Below are experts of layer 4 (counted from 0) of a mixture-of-experts language model. Rows are named router (the router's row for the expert) and show model dimensions 96-143. Each number is 500 + 40 x the weight over its row's rms, rounded and kept within 0 to 999. Numbers have three digits each.
After each expert's rows: "gets" lists some tokens that make up at least twice as much of what it gets as of all text. This comes from a sample of Wikipedia text that the model never trained on. Tokens count by the router's weight.

# expert 7
router:456511542539467535520466469487544483626531410489501476560441471470505529480480567476569478495560488527448526435504485488469493551517477464498458
gets: "i", "an", "a", "ai", "ia", "ar"

# expert 14
router:471522558549521462449492439442514447585539443445530520547486501449499486479429493493553463490556460595467544490540514544516496504499546470505505
gets: "j", "k", " j", "is", " J", "os"

# expert 11
router:476530564483581489428485467439557473551581506470528495562470538471460445470430518467511482556468459498469472519522501562514612528603482518513485
gets: ",", "),", ";", "\",", ")", " that"

# expert 27
router:476520525498579591503496467505515471511560485494500502538481475482536471511465527516487455547539547540511520531514471576482585497507543450462447
gets: " a", " an", " one", " two", " A", " this"

# expert 37
router:499563544463580536455444475452509462470567469470537497542497508509471471449440509501543481477494518544521477485552581498466518469495447523491470
gets: " as", " from", " at", " by", " of", " into"

# expert 15
router:448565565520507511440507548429530480560546476433502501545495519446518465489508556466488494496489511567484420467535579528460482502543431428495482
gets: "P", "ep", "^{", " dep", "B", "R"

# expert 32
router:506510518470529580514479499425522449509514489450453466566483449451485451479421522455576446549467506510406461487522526567541537459493508425458456
gets: "ul", " rel", " all", " oper", "ult", "isl"

# expert 23
router:521499531510561532473478502422505469555539441489511509563487445509526533463416512513524462518490464529452503498501509536458499461543544483507502
gets: "ut", "gr", " so", " Pat", "pr", "n"

# expert 28
router:486492550486578466518461526413494476522522466454474465524421477523528514458480559517516519622495525535410505470529590520510542510523494529508459
gets: "le", "ight", "ain", "ure", "ple", "ale"

# expert 57
router:477534511516507518412511476468488495539490531462431474543484473440468561440485533476523450526514472529464482442553487504515531512501511501450475
gets: " N", " he", " it", " He", "N", " It"

# expert 46
router:499486516549472510434400500518495467561549436439505442520506488357512494477470518531567524536501565510454520445528536536503549517494530490461477
gets: " New", " County", " High", " Park", " City", " Pro"

# expert 52
router:511475570442528534446518531420524485544620505440480494615493523414463455484432564480502427584460501520438480449533512504529520524564510444474461
gets: "\n", " |\n", ")\n", ".\n", ";\n", ":\n"

# expert 31
router:496533631438503558510490550402532452572498482479525453522499435458519421480421500478486526534428511531483427515518567488440528514548469455463509
gets: "ast", "ath", "ch", "b", "ft", "st"

# expert 63
router:467483540487527509525547501506494459524540506457449454541443487508535504450471518516496510561512498538471492407545529589463533548482515469510469
gets: "ent", "ust", "est", "ant", "et", "ide"

# expert 41
router:508501547487501583492505454496517460580534493478479495532480486501462449455436546462502482460542448543462414468606515538432541545570488507441413
gets: "}", "%", "′", " km", " m", "°"

# expert 12
router:499502561461473481507444518452510500452543445391534506515509482453610443484510525440516487533546501526511510465546577553543595501570520483518490
gets: "ic", "os", "ical", " music", " lead", "ist"

# expert 48
router:510552539548485477388502509556463465486575514407515477522455480492511456497478546448506473573519429507469454499536505466514554470519530502418474
gets: " ", " —", " –", " -", " ;", " —;"

# expert 13
router:527518568445517477426507431514495423531516532428489469563449532493463472475474529445499473524482457605472501473518522502470552470529463486441508
gets: " /", " –", " U", " -", "–", ";"

# expert 5
router:521502604472527555398454484513483467512576521445497435571494525451504485497508577502529481589446522555467483477520561507454573550534547480484477
gets: " (", " \"", "(", " [", " (\"", "==="

# expert 1
router:443518521562517551440460495495477479559497500412567459513505478491468493411470564463482486499460455475432448476577597550463553536565582491501466
gets: "c", "-", " c", " sc", "-c", "ec"

# expert 39
router:518518487474560587478493548493453500529542498394477517551486493461501486486493499451444479591465474526424410486555476489533554518496506450526450
gets: " fl", " p", " h", " s", " f", " t"

# expert 51
router:504475515523475502483438479442520454492515525452537513567481418399534452435471579497546451514532531587500477446522548476527535431558500536479477
gets: " film", " season", " team", " game", " League", " play"

# expert 26
router:502537478524545539419453473490525449536539476422474411529535524398448433471467573469499489504467461519458518526540565532499608531540514448499497
gets: " C", " T", " L", " F", " D", " S"

# expert 50
router:497496549517499551448466501478553458535499516482547485553516479491464526499489532456492480549531474487458431504548519547482538452608579448516468
gets: "o", "u", "ou", "a", " do", "i"

# expert 17
router:439558581490468499383464491502510417530523514459509462540513533437538495434506501442553468582492479488497490526546484515474605473513488524447473
gets: ",", " in", "),", " of", ";", ".,"

# expert 25
router:471482527491469514450489492534558451553527495439507440531518532477534534406398521474498506508504489576469460485543567540539495530555538425457450
gets: " St", "um", " st", "ard", " cl", " Cl"

# expert 10
router:498470521472543502449476422472542423509615505466492474525501485478449459498429540486564424518453493501493551459526513561495519505539467523509489
gets: " time", "ation", "ity", "ment", "ition", " years"

# expert 47
router:496513543481546492486460497519526427500501477482438475522472494453443490474486530479477524516509535557451477501517495546514555528525462440478494
gets: "ing", " had", " has", " have", "ating", "ling"

# expert 16
router:500508544464502470458450522455513463514518456438530458548457491511521535458492569422572463538449549544451476465521496524467534460536492481467487
gets: ":", "-", "):", "=", " :", "ice"

# expert 8
router:469574594452544516491490473514481474503518495511481467609499519451536461437506593507512454531471434483441479484523521567434542531508481501403506
gets: " |", ";", "|", "=", " hold", "@"

# expert 54
router:436513563456472520483460519456484444573529536416491479563486533462482471463501521502529512501540539547478488475549481504506542529520520481502461
gets: "ag", "og", " stat", " Mag", "aff", "eg"

# expert 55
router:523589544486545505455481539547530494511549461430468388509505469451534496513449539504463455538483558534443452468537495519476559512515478461456480
gets: " National", "2", "0", "8", " national", "9"

# expert 4
router:492551526460498513447490516484490499596528482433489444588530481479498448510486479482517442498469517551432454484569506475560495535524541456393389
gets: " +", " −", "″N", ".S", " Preceded", " Succeeded"

# expert 44
router:417505526484515526469487482442508465547509415418512473503475500431440501477472520487524491546503608500475521484517525514525561538491527469442480
gets: "s", "ers", "es", "ors", "ions", "ts"

# expert 22
router:521545625488484498516446478523484476563528521430524476551437505404479454567438502466555517550491533562419520449526505499530513485489567475534489
gets: "en", "ter", "on", "man", "el", "hen"

# expert 20
router:552507515438504531444492450474582425486528477407473501506443509480458453515454547525528478528566535495467501489540532505459488456557490462466449
gets: " United", " War", " art", " University", " World", " House"

# expert 43
router:510537543484514520522537456457513481502544522496550503562384535436451522458437469522498453530529542535481420508554524585508513465495445513487498
gets: " to", " for", " with", " not", " on", " after"

# expert 59
router:492545530545543541470455530517475464559481475435450461548439527507519492491495529518508484491449525519492465533575501523472524511547442492432371
gets: ".", " Mc", " .", ".)", ").", "\"."

# expert 38
router:498556584544494511443446530448530464471557534468467486484481501498514406449512601506519425553546540517469490498538525497555495522556514513501400
gets: " in", " In", "In", " May", " October", " January"

# expert 45
router:453486582550484537483530473472525467626498423441514498514427462475491453465470532392437462508518487543462463492493536479507506508561516467528481
gets: "m", " Car", "ar", " car", "ident", "et"

# expert 29
router:459515610473526479501473522451484441550479487414491493496478538484529532508478533507507536578462517522408470484517588517540497504524489537507485
gets: "g", "ad", "ig", "am", "ip", "ay"

# expert 9
router:457531554529509516488487505498512496575515419509485514483482509516498457506463535443458416513531545516387489434576515528520602462536430483418503
gets: "E", "A", "TA", "L", "T", "C"

# expert 18
router:516487549451537553441498567424550489510630523459508489565490513445457518496446584501504439562505487539476444471513508508495490459550513495473463
gets: ".\n\n", "\n\n", "==\n", " |\n\n", " =\n\n", "==\n\n"

# expert 56
router:485464546472525537462465456435518467542521415470476484527512483484503473481454506528469416513442482500453452509525515579518525485504506444501477
gets: "it", " |\n", "|---|---|---|---", "|---|---|---|\n", " the", " cr"

# expert 21
router:511580584475479520483478435506530546580531539523504519498424422524480485402487525496547490523457484456428459455526547499554532529518479506499446
gets: "end", " se", " about", "e", "se", "ion"

# expert 40
router:467447555509469462493463534511562458595494460437479471522421519460498428444413553491550448563495508505450454452515533546525528506513578479479487
gets: "er", "iv", "or", "v", "ev", "ist"

# expert 42
router:490519514505503554475510545434503470596512484422470509543462493525533431443491495530526450485453514543453517439589559545520549518580497434491483
gets: "p", "rop", "r", "tt", "pl", "pt"

# expert 58
router:514515558497533516476461565472489450530498487456455431600490428487474468493502461487467469517507570478435466517506478577550503484530467504418395
gets: "ed", "ated", "ted", " found", "led", "ied"

# expert 33
router:514545504525526526437502460466528479543534473427511463515453488476491455481447556458530512609506555502474430473557509546496526482553493535447428
gets: " and", " or", " but", " &", " most", " to"

# expert 62
router:502555504560548503472493500452541473497540512486473466512417516483542498473470518442525455533513484594497554452520529539548499501504484458469432
gets: "20", "19", "18", "10", "30", "15"

# expert 49
router:520507568481554554474527491472527503485509514502496475498501540480458516424451484483480468538510518505427465456603549484544537529516502491463465
gets: "es", "s", " is", "ies", " would", "ates"

# expert 24
router:465553524504486485436413537475487455592584427432511525469421553488545468466403558502509478526482531570441522493532522549455530513547569475519496
gets: "y", "ry", "ie", "ty", "by", "ey"

# expert 2
router:536533592482456525445507543518472476507580476450485424566517520461528467482460502477573464540503524478465496523519534478462566499518450524429504
gets: " |", ";", " —;", "%;"

# expert 53
router:478513527549538524496426482492551511558533441442469425543410478531545447496498501495497423524552492514438492448587561499497562516527457438468488
gets: "ah", "é", "l", "ess", "n", "arth"

# expert 19
router:515539566524550535482488488519469532546514490477496467518451449466465475429500567470568495588500399552446461418534546575473529551571502541499486
gets: " w", "in", " W", "w", "W", " fin"

# expert 0
router:485517513566507552461456561490510481515566479496533403536489449481521481442469517525457518589503523538507421444519505528477562532564459515435491
gets: " b", "00", " B", "b", " s", "50"

# expert 35
router:463506512469539526407498496557509434508574492483514397532506543473452423448489554473555469557540492533458466463572530499543539537526499492487496
gets: " V", " v", "V", " ex", " Re", " con"

# expert 34
router:467486540515478543478499531537510472550506429462459441570418474491455503509450559513507460526553493565495526426590584547511534531545489530484408
gets: "our", "ent", "al", "ion", "ior", "ous"